Weights of a small mixture-of-experts language model, trained from scratch on English Wikipedia.
Size: 8 layers, width 192, vocabulary 16384, 41.2M parameters.
Experts: 256 experts in each of 7 layers, 48 squared ReLU neurons an expert, 8 picks a token, a softmax router.
Training: a variant of SOAP for the experts, 455M tokens, 7303 steps.
Below are experts of layer 5 (counted from 0) of a mixture-of-experts language model. Rows are named router (the router's row for the expert), up (a neuron's input weights, with its number) and show model dimensions 0-191. Each number is 128 + 24 x the weight over its row's rms, rounded and kept within 0 to 255. Numbers have three digits each.
After each expert's rows: a language model's description of what the expert responds to; "gets" lists some tokens that make up at least twice as much of what it gets as of all text. This comes from a sample of Wikipedia text that the model never trained on. Tokens count by the router's weight.

# expert 36
router:091152114132132139114133105143128135103185135172106052120107144131117092111106112116155125144140159126163118135126159128137112150150127144116134120119132089117121090146132115100153119131100128156154102132098078143110196112133121109160139123125145147105130125098120154117153149127145064157136124117127191136143140096117095082117108133080140122126140092177116125136162065104107148153120117122126080120129099142175121138140138127131140141110124121110114181072140125120103175111168154171094139129162135130113126124132126149126089147115134149114158106095099109123091082130114111120
up11:153146084149102119117158081111124119152123117112145102127114165165112145106130153179119109115150164129124089136157143132127127124122113155112122131070109123176150124173105112136118110125116169119130107174114131150141137097112108194097134076122118132139103143116147164163137127132170151105127151111131119122136116109117126130144094134095112144101159209127113156114113116127138188144108081121104088116103159112127081142115171083168146146119112130125119142179108146134121114125135155115126097125120097131111089154119143086115108160156126142149117105151101109093106164163134118122
up12:047124113123129128121121152106092144186144142158110128136145159114100128122137073101156127076132153110156131088136116133128137116153107132132170149157123116123152088126127153112072120129085107122150120123145109129123178113156108113105137149111110089087076127082120082131167155104109156141121128131134173122132147126148145071121108106116117155144111123115150150127173132103154169163141131148135081136121148140120129114126100171120085132120106098121114130107125157103121145104163137155157103130148168127129166163118133168157131085126110151103161144116134081152143117126145134124
up13:158089147124100118186187136133110089125146105133088091087111129168109091138131132113114099118190137073130119131104142126133128113145149116139102108166104108113121108140137135114174124130103126161145168112155109110112118091140126151172130163123144109142147119171114168155153117052113147155170137141127131155148114120120140092144128096131146143128152099124093112142135102108159168120122128118136141120117118101112144101127122097134102131153111171089088154153121094160137169099098131144122103143107088173133108078169137078113130121130141131144125130144095106139136119152114115143
up14:147126134163130097131101155120113115105132022131097140145144113144113123115095097113160092154114117142117088128134193111137115112143147106115143159164140158129124140155144168119156124098109117145146108135117108118118166151128095129135176117088127128124094182132119126143136134140140121151119132143156139128144136129142146123204116156142187140102131116158164105158129160089107136131156148130125106109112114139131119162107083134105166100121096092152107138082151122164072155134144139171128090111140131160109121132153116175141123146156121119128144081129138135112129109159118111128
Description: Table cell pipes
gets: " |", ";", " —;", ");", " ·", " /"

# expert 33
router:137162150124110126096138076174145157144166128146114114113115124095147128116107111081129129144150156165123117092102145116151129125149166112083130107141150100143130108152122101097121124150083150151172127136080123170107142130130122077155148097117116142109130155131113123117138148136100110163123155133107124120143106146117106083143136113104153119152120094153098168137119087097124133137111154100192101155131111173143164141135162099145165116112141108117118131116159112099134160113138129156090132116153166132133107079089123162110063141109116136125152116068123133112088114119120108077
up2:169145112136075142096202123124136108130121154136117114136135148137143168125081135111128162133171112168095128119133137096142094143097140139119142136112127151126121092148141148098125149119144165123117125124107155095143154089143139077122125128138141100110148154142080110128160174138130135146147116165140127120133149130150119156146114099102157102117102059095176146140074139145150164164150166108136083132138127104118153139167178162142087120123127106119089154162118124133128154146115132131106124141150085082135108145109120183126141110104108149105139140095144123131131106121180101116
up3:127172124109127148128137121126121130143151081117172155157156080133126132155194189163148122152167148113134171111106136139107103123136101141054126134091154153141118137113140168139134154138088171150116149143127130090114150146113111175166128143125134160153099145106152160106140087132144128122166085095118122138119132174101144168150119165128145172131127136130121123109159168118106147109142138130120141102141126125177152075143175150149133142154140153094124132137130116133146135124112105143164111137086097127149120163170093115149115121108133125107150150165126100112140136136099099147
up4:106162097140120099120165133092121111089091150114128125111107107128149111146151137117108109076144108107101131158141129144113151100129121125157113130168107114143147124076133160071123148181101122137130087145139096119134126082165078102105108096168105109150133065090079161122140108120104096126140126104144179111067182135124149100110151155096131158153086142131113148133119153145130130123113145127180121089141129084152128152097120123132114134114151133084127092150123131177114122105143125113151146130139144129115158138114113128134140131136121117164135142150110151096085138124104097153
up5:108116179135123112095128104149093145127114092105134134098108101073103141154122129100089122106117150118083147109180139123140086138168116111112131128159142117153167102117147132117102126129085127139085157122112129137120118114106199107121177146154156160124104081109114121165131132100112109137147093104139118132126142126132161161115115138089108093109098129133128190158104094185156143113156136094174115085141099135131174107141110139090143121137111139102086089144105161173146120140138124144124122143093130101118149119100122105124122128146134129136102096098124129147081109105116148131
Description: Arabic, Persian, Turkish names
gets: "i", "a", "u", "ar", "an", "ah"

# expert 24
router:102164141142106109108168114135154170128165080172117114112122150122112142084090110151135155147146162113130130120129149159126136167125159096097105099110129119115121141154106135140133100148121122124161103128117120132063117104111172124146143099128154131113147117094119127115145125097141075174115120134117155115126066107112132078125146083091148121119159119160114140128177104111090136122128145083123124108108131150150116165184122080116147131103164116114120140097125137123121119152136166123144141107140113119126172137072177160105133172089148141122141087102106124096118122114135099099
up0:144131114140102092157119106130169087110129090119128121114161113134132150097161125138183166125126154123112118155165130133109151111122114159142103145069112154128151141155149106113100144072114113187110141124134117161120147083165124146136121136114108164117118139116125161101127138158100139165101143177172129118110165137114116112115122063099146144137155130154114120114120109120140128094128135080077144117152116147164162153144121104119129145103134122124127066143177114116127139132142149142178138110074117140136085123094156149114116109117108109126078077157140103146151130116141099128
up1:121141083167137112140153110104147121158101093120137163143131147144144147121143133138140158148131150113130140141117134105106163205192103084108102150130090132095111129142116113132177131145167134156142123146133097144143139118121129141150167120124124128136123118151140118108178073141147072152131148144090143148143097138118163146138092122093136109068138124107115224108119122072113095108105154145090129162138131161155129137121156128137154107135084123120125143145141109148112146120117162096134131124108100100105113147113155095084160112091156114144110138114132128116124111112141126139
up2:121121122137117097114148148128100156128133131121099104146119109095120097088108118085117127103092104067152183152088152131136146184134172130112136095142127143159139099157140111131127129096113115125138117146113160135057109105095110124102113127108163122076169091141088133140133106120110099126088105114140104132118094124140153119131119146113108137129155180150104091160133126110135098138133172141112146103099189158101132128164136177143125124158187087127139132118125124130110120124117134136140119138131160140106148094121115139153127131122147119130163081106126093102118155061143121161
up3:136163168144136149114164116152136122185120120123124134147137115172132152093103144162143165144095096077168095119104079106107141129110160131114159131111126104119124101104107112117158119124099096137144103105115161118097143158142136156124134135168149156149093127130106104112137113083134102127112103124119156157110122108137127131198124106105142112133147136136101146104162112151152148114153106119111099177138146123094104127150141109154128129149120134130120097097062117104058108123164124135127144089157117098100128153168114131074135124109125124099131100166095132120143143099190110114
Description: Mid-word fragments, comparatives
gets: "e", "o", "us", " more", " was", "on"

# expert 0
router:085151135128153126115128118146142164092138109175110126105106114056154103106123113111143118142149181137144126126148179168143115150125144110083146112147128104132117115136114093090146148141120126185136104120091104150102160108127134097125160115136113148128137130127118158091163156125094109145132141149125159139130095110085143116118086100106140156126136122151111136126150079164095138169102142106147117138118101133150132127160136101109149142077162097126090145119166109113131177112139132155119177120113117106122150100101138133096117147106161160120152079106127084144087078103108103121
up0:102143144102119115110154129103133098128108096138121081094127127106132154112122168112136138121111173148096073156135098130131126141127103109118088098111104106120121086087101118111134187172135110149124126091101178159151099135110104127130143120122147106130103122144129113126155127114128071146170115126119121115133147143082125122112157137085155118128169131127148174118124162197099157130120140138139092118088134142111174143138153150116098093115133157161178132147131141098131133109137105143125160140095114087115104089085137167109102128152139126163152172128178115129120146099157147122
up1:122146094183202122137146100155140121062132125139117131134099141131149111129166132131125110097130143143138162094100124133077149148110138086112101114139161124118125160118096141140132158144114140117139124118091148092117107135104120113104104139182147166139104144121126133122144145170135139127142146155157122120143108124130106132129116141149153136113091100129137148133127135157151127094130155129152142089071123151116094136149130058187148103123124157175166145127073091113166134134123147072115122111150130097115162153160090140118181092127125096111126116115164142140136128126108159157
up2:161158155124130138101141115171121103115126117154130096115134114138131118108148156169124072143114120129130134176152156167107111157131124116108132132111076144152127153076106132149125129158116154114076135117125111135135141137196089097114107122155131117092168150129139117112133127167111086121141141147153132098167145146106163147121147129138176126092124107090095141119116118120090097106100134151126086129119192123130142111102127089172132089113107174155136178124116105156070095182090117130143156119113111120128091102114126157124116126137142145127135154115137149122151093137096147107
up3:142157157101156147084166110122184165151144121107137141138156084107145105120147143089118147125118059087131120111138154138131157099123142110108142151100100141166137092114143150121139148140124113128138188121069103132132168134155083117148136149155131143153124104155132142137171083128169137128108115124126121153125098118094142142129139142133154116137139095124152118116120128130136108098085132115132100125127117082092112169132111118121170154114153087162140132130135136173109184179144149143142065122136110122120133130135202177158108120144151142133107155130121134134121134110156125146
Description: Spaces before table numbers
gets: " ", " −", "–‍"

# expert 26
router:095137117118133105133124120168125121101169131149122131138114151121122109120099097119154122135159145155147118120110155188137110154145163085107137091140151079098138114142152109103195093115092103160175130167135116133090167114141100099158154110131110139107147131091117166114158140117111105164159134115127129120150120110129121061115106123113139130128119107137098135141142058126093140140127140087131102164131064124140141151139161105104134133139146094128110176097159105124106148116143157144109156114151151114137140126115127155127089135122151127135148094101118088100082091096113095108
up0:152117131125116112168110153127117107095176128182164128111124128076156154081135129111164096162111102115136142167103129151107139130127100111101098134154134173125126146151125060139179123121129134151142153132112112156107128133117129101114131158123128126111157101113109153084115146132127119150133128154134120122107171130145137158099127113136201153147105108124117127132145110124071129121144118120120124153110098138104120151089158149098154101154115092160109143132131081198116178118150136188161099148116141129145127128104117113122076128130062099143130118094107119100145132120125109120
up1:109152132102146165147112130114174128113083132123111121071140138088114125146131167112146078161133142149113104141135125158144149080108121173138187147159136193138092108140145135129147182129142164134133140142150148119113110146146110089133150109212132105120099112144132137141091136131137138148170118104111132133092132122122107141103136111176099126117137154113146151124112141116166145119104123171126100122119131190123138135112165135095120104141099126126126141088166087152138162130119076110121169085136120141142154096116136173123092132123117113105085123122109116116117087124126139131
up2:134144129148097127108089158114158121092079140137117121151142103152092098070144140105111095098113105111101108101122163109138111128124127111157145111155095109132097113110097152113137168106152145123104116144174117154115144116125136112131120107133158097125086120116158176148137171140119088128099147087137096140113094137130114122069126112133173107148147097126103167145148068163166118131121117150106140114180102181121149098096124157158114081100118112147159137101140137112130115139121122134122117094126113134122164138139167177122105129089118123174115131093146142113124093120166140103
up3:079092103150125132068123170110136129147143117111142150155153152088108083121147141116135132144121115125154136156153073109119117103139131139118127086093141105103079114149137101122134117156103068118146133142174145145116180145137141105150101156117101091169100105082106123136123108124104111142113131119127100070162086116143159133077114091115112094111136127123147137161165144123142110113145167135155065126171127166148142149107177135180119128137175138107145139113145152143114139118153127108124140109157107159129131160113134094112142115113126120133121156121136109150151142112089152140
Description: Citation and cell separators
gets: " |", "-", ".", ").", "|", ":"

# expert 56
router:076157118123164135112136106139130146131156105145091116109118123097123126112117106084131114126146181127152134132124152144154109141141140106080168112121134112124111108130103117103159111138106149196182095117106098151115163110131147129142149093134114178099132143134122159083152141136121080142140133137104182112116111114098134102109108121116142134126142133161132141143161063122112124179108142110162110139132086142141111141134147104117143149082149095118092133115157135128119167102140144137125168113123132107146146110109116140096108145075169166125156094117118084132064078110119119118
up0:066109104105129133120108132111121108107172108086116089110148088106135139144129088092154122136163151127138138117124155141121085130099133150121143115098091097104112133151088121143140137143091096167146122148126158138158127147161125105110067093140105170129166142139183128124143090148118084113120108147121145094138103167111123156146150156130148174112106128086105114135117100097107133125112107098162111137121154122085126181125134160146142200108094158167122140116153165170152108137126125104138160147132121122125105119125113111127131148110153138131129096136131180101119142091130151109
up1:127138123117172125094123113157130089087127135150127089125114115135086108108105123131107154135143153055072137111116142149123140143129108121145135142150119138151122124147137128095178116096136130119111085123133158128130096140128119121131112114155124131071115083133104149126164094132137132130132083129135133110094154089087151125138057125134131128136107067122112123140134129152109096180138140116157101114081133130093079096110135119108139100114137079063121157123090134118153127075129155147090171177153117153104158112116113114156117149128152133118127140139111144141082135111153126114
up2:103121107140146126153137128146108136136110115100131121103139149101151123124124133131096112082200176152156181067126148094174134143148120123133161095140116113167086120118127146177100160136094140114125135123102118152142154151119124107147128136166122104143095153094110110141131144106150142147132094120107141125118152119130159140140102091119132154104136158140107126129170092094133131139112118101136091130128111168142096138102111143124066137121119116149125118067093153085098126122117072137119137156146164151132137133133135122178110128097124125096189144094159144079120135156124160161
up3:127115114114151150113150143162141038102071139138132130117152127129150141085121151146137111126143139080171124115106162116126129134109139084105135151154158169158130124109123113107121140105137104118106121125128157180084093116093133159129101109115110122139154113125125116150153158086077107118131161134152130099121156138159168143120157085155118151125107095132195139113106149114097114127140103112130127114112123162159087110115110096123157109115147138111108135126085089114135095132142092116109144088163109125110108094146107131144134096105098113082134125125145134090121141083175156135
Description: Blank table cell spaces
gets: " ", " ±%", "Population", " Attendance"

# expert 20
router:130148152129172109114152120127145145123168086142120090109120154115139112101098098125146147163155142177146073131167135116137109141130189116120133130137155126116132119170134107104165122144102114144144111166097115165090155085133143137140154115127155167096126157105137131114174155122122147162112143154107143121131137146109093117113132087100161132140134089167137156152147104112113128158106091094189100142089108136157142157151134127099140132060128082135100122126169124100141123131144144115086148128148125099133154115116127160111114156103125134124121119106117124086117085119137125059
up0:111153156148131117092146138150145144103136139089161158130158115163103135085121106067163149130137143146120118165152104106113089120130104104137105123101121136135158121145128115115149149106117146126128168180124109132139139106121151146110128135152157116089144121109131133151072122141176061161099169108159125075144135142125131126107100139100148147116132164121173165135113093137098175133097079084136100113137130127119122078133116115117120161071122128096146074154126130141147131115156100136104088120122137103117129133140128156151108175162116099123115104111122109154090093140138162132
up1:146188095164136133155138152126109155145115092107138119080073115133146110104143122153100114079096141146112124130138156148099114178118141139157114137139117149136132156103157121115106136126131096147146094138186110137120096091130152130135084082149131115110144098155094134116139118129114157128150126092117101105172102103131084157102098134126146134121130130126111162156137087126182142191099099150120139109164126124145089124106142089142143132102103133141155150113138158125159136129112175122123161155145121082094108156153142108151110122155139103143118145111083188109138098113111137108
up2:150123127150187173124146095143154130127132129082154119120148156140146137079132082107141105142114093151138185107151177129172146109164160154117140090163147190135142151113122112148092138128123145132148118154161127096124124102125137125109114161103117123112123117122132100104094127112123119126119120088156137128056123115116141140119122122125147182151120157160114117117113157109099093143088144113073136141163160099170146124107093125134161102077132137121149136111127147128121138101182135131127155136117145135146137109138145158088135160164145126187138105133109123124179120123112157145
up3:143094148134116138123133133124117131144142129131150166144120140136144089122091123153118093125100157141134103136105147080068182145082068125108121137132154114184112121154104118116140133128087072112122126125147130121128150108115128111131187131170118082127119109145132129097145129139143129149121177134125112110114084139112142129123101158142192149152140083101148098118111129105144114138179106116166098070160125172115131085118145112120107155149133121146116114112116135136187137137139122144113136064143079132156122120108111140146171136123139120112110112121093161150091098151124141149
Description: Short syllable word pieces
gets: " Al", "al", "ar", "il", "ir", "ul"

# expert 38
router:098161156142136115131163116131168116128137107140120110086128159114146097114109106104165148132117130114132077138147123137147107151136203108119112109127154063106157111127111086134170153125098123159123124129101090168119143126106133145154157087143120173121176179104117141103150133120127128181125121168133133142121130146099105080130117083079140143130129117137107198142158121126107149138104144121159108166131115155144128146146143110086168138130154115110115129117140111114121203092135125142130128122139156119150139121112114155127114191129142140105141121112119113093091093121104121110
up0:141118112133149153156130112114162090089095153125141111145148128113103097091132121101178125140143097123100110137114133172069168100170125119172118116092156135145094111131094136107137152115155106117105149146090104201122136112133114176104144087154105127130114130146131151091150101100143108162157110119105138142088088122110138115131099127098163161103128160140131167125133116123099112108112117112099113119138128137179122135143153098151101128145150140147182135143100102137136136128146142129119146149148127103095104153130068176139153120145153132083148147129124136115159130113181138081
up1:122113118160113134134154110106158160111114172114152123130099175098096130140143100142147117166121116161127128118092148128122146111145146146105145139123136148091107118120161140130118169129070117167132124105134113142140084099110134158142109166107188160114151129162123152096098090181137137118125101137155111135088123127117139175102124172089110096107116084117153166114122121133183152146091188131147130123089122141134107195114134111117100121174137105097143146136134134159139140158156112129114075114117161103116127122123102091128104178132144126082102130133117120100127109141135127152
up2:116150146181128124148116090152134119166145133138118139079111127121111104126166174101122097111102127112124133058117118160149110104131151172109087155153106161156139132136106151159052170128110091105131155157108110162157154140147100102133131111155176180111152139107141156111178164127114148141141137129131152136118123124089141129132131140136115132142124065104158131141128099146124100143117131142121144091138110135088094146120104127164191126173109129114165162123130080103132132129101109141123112157146134152122121110130133136095092119164115124115127142099153102112160111111151107123
up3:151109118149118097139100124145156138169144111146136125126121110138117144087127180143143150120141104113124087136155153139155139118106129153137123105111138098131097098152141111159173099111144083161152083114110151127146140164094133168158134179155096124135101145117155115108115119131127165102144099126138102086067133085082129142150072126118148138159105137121095136103117158123160121132157131123121083135122152086128135061091167133124100136127143118152113145069086129104095143164131147117121119154176119131122142153115134182095123101128118134119112167143124155138140151103132122088
Description: Given names and initials
gets: ".", " John", " Paul", " Bill", " William", " Jim"

# expert 8
router:098153140101141134119130095186128155111147116146097073112118141109115114104100099128136139124147115112170105113175135140165113167135161091115139114093173091122141115151089116127143146180103144168159132159108099125122136108080139137152114099125139140100161110111097155129144138072125113145129150137097124151135105139121130092113103123042151140144142115135115147148146104130112177138124144117154122167103106135142162152145158099122138179111147136109110161125109101117139175127127161124113145130128148111133132095127110149117103183121170150124142115114059143118120099120102109113
up0:155133140097142158133125130132072142104119137134135108119149088147184147093119110142135115146131123113160107162120111111074143144124137124100092119164154173100092137182109143137173145116118137146155121093090141147131095131128085167187131135157149128156164140121162126100115111116148132131110142122120122131139114152138107156118165144105118119154134107124154147175103152178113137124120122148132088103153116168093108139063150134085142107130150157111124113162127170114142141133152125132105087120132119142121145174151122142096146099106133124106119114106068171109103128129156173168
up1:160143131092111133146126113131117177095112109116119119085135120111112151128133118095140122128165120122155134109160125135122140134101071123128153127132142111138121137131126188159137147129120115103138113172096108118141144126069123099108123129196116133113127082142114143120117116166126144131141171146120113154106142089042099158095109126078152114141128134094129143088129138144103119171123148168122112144146130122166147157153089130093180141130138145099142135115102113090146145112159122120127151180127154120077113150169142091144119159108117136135071109120106161166121116116158109106
up2:081119141138137154104123134127135193110118123093118109134124150096118177141110128162109124119170119090116129088106122151163135154117179161116130097135111114143101143121088152096122116147130122100117110115126102143156164183138172119158136118148155128127154098105135138129154129128111086127100134139118132118135109151095121100112148084151104154144138082149132123195136121159142171097145109109127113165104163135136100122154115152081097153123108129129096130102134156135117135131116078143123124135150121163163079109183128079154107141094124089135129121139159195137143104119115131114
up3:114137129160148128126153102138078182158151157111099144119143171107093124113124123110131084114108119142146127120153137096144155113095117119135135136105157150121120125129104175128133133185102143100146144106094128117118129121155119152115102125165128144182120161123120108125150131162118117103120135116158124126109080134139134158110107150098151126141169143102106138150153134095147080131161149082134107114092122127154121138109074121130129153171141151111101164132101178097161181148122132138125097095109115121140143131152092106173135124180142144068085140120110129158098148144080088150
Description: Clause-boundary commas, conjunctions
gets: ",", ".", " that", " but", " while", " when"

# expert 15
router:094180121146120116122144114156160169157105112153127098117113138118121126115095135136139118156137149131144102110135162153134108155169125136073156120138130109093126075125131136144156118150110113124172141126101125122106136126112142102165119106143131117108168151129111112069164149098136088141120112118131114108136052114105137109137133104109161106145141102127094140138155071150094144136112146105157113172127116178163134127162123100111165123116134124083134174071127105157098153114174140150110143068160109123125167125128122157116120136116159148120160118103119122089107097129126125085
up0:047137133079113085114098098120191146150097142105124120091146162132136149121107123131096152136136132126102108166098098134109114145155123132111118167164122136072111117111116148140125138110129157132135139132148128160090134105148146145116111103120085128117162113111097119137153121095140105118127133165134139072150106111126128149168141084129122157140173142134098145133100162126094121129120126077133130102098083132119137130127109112163163132123114134153115127149089139120108152147163087123142184114151138153129165153127100145130174094104141113123113128140139186115141167112175137083
up1:105149108112106074113117100146135141119115086136074104125111169127121131126147152149095113138158159128098158140145109109144140138151164136116118150137081159110138123144076116122162126156104142144137141102135157131112143121150109152139121157095189148125105157152050129122137123124146155121131076119125137119163107122124073052142143144100116100171089123148113171148139156115151114116139100099121109103128144110172088135117114105164159138158148118138102129068099139153120149112140108118161167116124130124153093138173143105123151125138114112108141160119122156118139097153125140105
up2:123141107150115086124113176140125155121107115140120126088177149166134103120164145134118131118115104113105087143155117137064098148160081159123089118157119133149111168098156171117087120117099117125133120118156120159112166127076141122130175111114136161103143100091107149172143114143114149163144127153141105112133109140170134132092128112124134114104170108139149137171094135112140105161092119087134154093114137131157132133134152138121132131155121135067152124118107141082099133110141161137136108140154134080177131134103129165111130086086132130121119170128129143174126151143171116125
up3:115141108162150126132114111143150150126121134185111130110153126144142127115104121169168068147122139124133114157138133166144172112133127163097105108153081151136091110127116145098145162130165125105138130109144107131145133116119176123175101122067123106093174091147112114094151138149115113126145105094110130137172126117130131172136174127171118109139173124139126150115117136133123115137148118138071088166114090146110157161163141133160130132105160097096085128106131157108094110166140101125136099108136139087148129174144118127109105090130145134155156080133148163134103141152150147152
Description: Word-final s endings
gets: "s", "os", "is", "as", "us", "es"

# expert 16
router:096179151096164142122158105172156165090149081150134097108110118107119114105108109129131128130138138140154105116163149159152098170127139094122104125098153097118152107155085122125148142194117139175170117156098118126124147092092152132127135116127134136106131134114131166124141136079102086154121146142114116151148119116126138102100113124088167147162139109148105152132157108130121155149112148121138103137127071134148156148184123109121141176117141120124117163118130106114139178130140192125122160128124149116129123110126115171107105146111169151116151123100067136120138094110093114110
up0:102126143102155144154097100148175138137126176124131126108120142163126162120096098064123177103164092133108136115100081113173131118090165127152101146121163101130111140124115137138114156122145129155102138139141136114089112093114158113130110116135128126123150114105135148152124094106115136162118099160098107170142125140124133097099113135119156130166106143139093122152117136148148148154121139132141136146139066142126131134145109140166158126102126150100124165123105140123121132119066128133158117108131170131150107136116089109082156103142140119153175128180031130117158120103164106132
up1:092144104112112150094142078131102136114135133112131107114155168132126109121137163148089164143088079102142140100159165154124131146129089094143108104160107140147107128110133110138109097127117175188153113139153129093116093100097118136104111111149094107126110096171095125119124131186152126109134127114110088128098096124093106098164125117109153104148112121107108121130129087124123151149104131150110115142086165146130113099138149138087125113139127106149197152176129125161162142104151082106128150105094170114133115142156113100075097145125161143133112131137122152125138090134103117112
up2:130138109142165090104060147140121161116085126127089144099146129123106147129114120115111104113112140160128173111136159155153128126142128145110108113148126134153124108145098120121122140136137070157128189166155156113124179139129078109149127141100142111079096112087168090108122149106107113147139153127123151154113125167140131117118130122131157119111135157175128111109144126127117153129092121095120141108128144122126144119150133137138095051132056119120125164125138112110117140192125126131089166086138127153141150088127128159126142128102133067162125129103155139143129093091149128145
up3:140189068146121136118087130135157164091128128171127142115122131143148125094109099124104148121149108123126116128156141119174111096087156101093095127090140105121166129127140160157098111121093125096106159146177152064133158090151142140149130133112106106113154111151142121107150102139132135093133123152151096161130128124117137129131170141103133106123157091100108151126136096162143132166161098115171125177066125140113155140117138115157119114131139134121105147142126089119138132190142144126117139107182121107095112174133080125110154108146134140172109157124121136102152125141153106126
Description: Clause-separating commas
gets: ",", "),", "\",", ";", ",\"", " that"

# expert 14
router:117143138121156141104124123168115163125174117143085115112135153090122126107089116120140151142169130133151104105153134128158071137126158116083129119118149118108099116161103103118150089148119150128147119127110074155118161118097139102132130135124103141153151137089113176105165158109096111131137172114052127152137112149102146105084110122048140112127155101151110144157141096106117170156125130117169118131088108132142164143153163093123125157118134113137100147108123112119124168124139134130093128118123153126154155074106114129124096166109155134110160106112081137113112110123120105098
up0:088146126110075117138118159130118104141148119072092176134161164084151102078112115093189127080139155130205132134130111107095108124127137112130105136132113149135109134140154112144126135112146123071131161109114119171125145117114121114135128139126115132162112149130108137114140150124125109139133131122134109126110141137142137083159141119071136111143094160154096158195085122113141133161108061126138103140168150122091149172108129110123134130147153145160126110160099104131114162100135136114145137121141130150127121097126123130155141132183146170078126110113140130134094134115151136164
up1:113169129159145115139110120096136077108095156126103092092135121122120139147116169189163167135152111107105124131126120152126119177122143108123079144099115097123147094140124115141078142154113141159155115173103126125149137109133097122117116170181090108131137102151161171133091116118085112134150112140134122203092126108129124100120106144100155157105141110089153112067165162126111140121104137138120142126124117131152091127171131142144138098082098129128134148100143107129134124106129143111140160137122112145159111116085152087107085162108150110143134129115137136120122177097123138112
up2:145112119132139125130133127169082149136153100140131104102102142080114133116132106104152154161086161133157116100135125123147140139148128140137116135114179098141096123147143127090144149173124126152203139127107124150140160134116121123127143083134131125132107133156118157126164162097136091155114127122134144120120140120157150107090112108129157136134129096178154104132151091130137148188073138117151154131123133124137154160138131119156159136128162119087127133124132131074103172118140101164124151128137139152092125165098107138111092113126121177094105121078060114084154096149135090094
up3:144136129136146135099143134124129120163124125134156119100152124077094134093103135177157128141101111119160118174104126104158148173149147149165127134112151169110125127077122116109112110112140113128128170143144148142095093139141159127136161130135119114130142123168080139140131114118105137052111110129106130135126188127131131105152137096124167128117139113113110137189148147128152154127173090134163139140127095146114139174146179184161122150144151145074123095172131120148159139143177099124138141099116178119121158112141151168148121163128140122145140117111138146126176119150117100136
Description: Biography sentence openers
gets: " He", " he", ",", " was", ".", " who"

# expert 62
router:141157136129149164088115127139126192113160129145099085140112154110126143119099126136153139155140118104136116075124140157162096129145138125098154093099160103140154100182090109120164105142103146127146121140087104150141153103112149102128128098125109145119138160123149156065174144104131118143147147117096161147132114159111123133119120117051177099160159083143117131149140097143087157145109142119134126157106130132160142141173134071110132154122138121109103141116132091114121154121160153146126130087138151145130136096129122136122125156080147142131158090085082119116101118110116116128
up0:136148151139050092132146163143101144141130094115139131128166137141134137105128111135149143172115148118156135127157127146143129144161120098170155119114128134100130121143111110150160131146114092144128138121126127117143146147082121142167118134096131107143080138129085120088080137125146151083143155102149127141147136111146072096149117136142148163146112130161120128106111140167115122108108128141135135131112136139117111186134152141112128145137122074104149104174123059118147078168179089134108084157137116122091100171134136155110108116155117141151156120084111120130128086112181141162
up1:141124083134171114138117103175134183139117125123160156115102143095100120116126097153114134105132104125112137053168140126106102114158113093117131139112119091124115115160141111103136183125152107123130133133109141115118136106104121117129119117181143160173070120135104143105073123162172157139107140107141097117114112138127113160139145128076104112137114083165093104125123143107098150124118138151147160167076125140108159125138127127130116176112116085111117087119136083143111168134123124145177171131124153104124116124160093116148154146110133120137169108108103122143155156111097107141
up2:124131109130167103121150173168147157114136180119118131117097143099126083123095139097123080124094098133145161088106106157109134145129139160130169152141090127127146138172144098149122131097092149108132120106122108121142125112097159135122130158108130111134136104139120141160184143121130115096160146105154168136150122108124147098138137151173188164133123085103119123114143142129173166134139139075124097143121131102115079124133112104116156132098160118158099118164123153120145121097118109132170152144104159106115137112185157110139148168133150116111178156101156172147139158134128097123
up3:153136109093122121108143120151097099130130110135161134108147112096128127090117149143145143089107103117148096141125095158120161179143115079102098139127125131082089110113099108122103121082118142136076094108124143125147081106098133128073130168148168135153151103116104132118135125133162124148110131079089157168096094112101099136113089120154147125180125105172107157102111144152123130113123113154137105120161099075095102150112151075127138138139094118110114141136094144100118093131131142158143174134119082174124123133123127101107155097138117110134103145116123148132145106152116108166
Description: Subject pronouns after connectives
gets: " he", " was", " He", " it", " It", " she"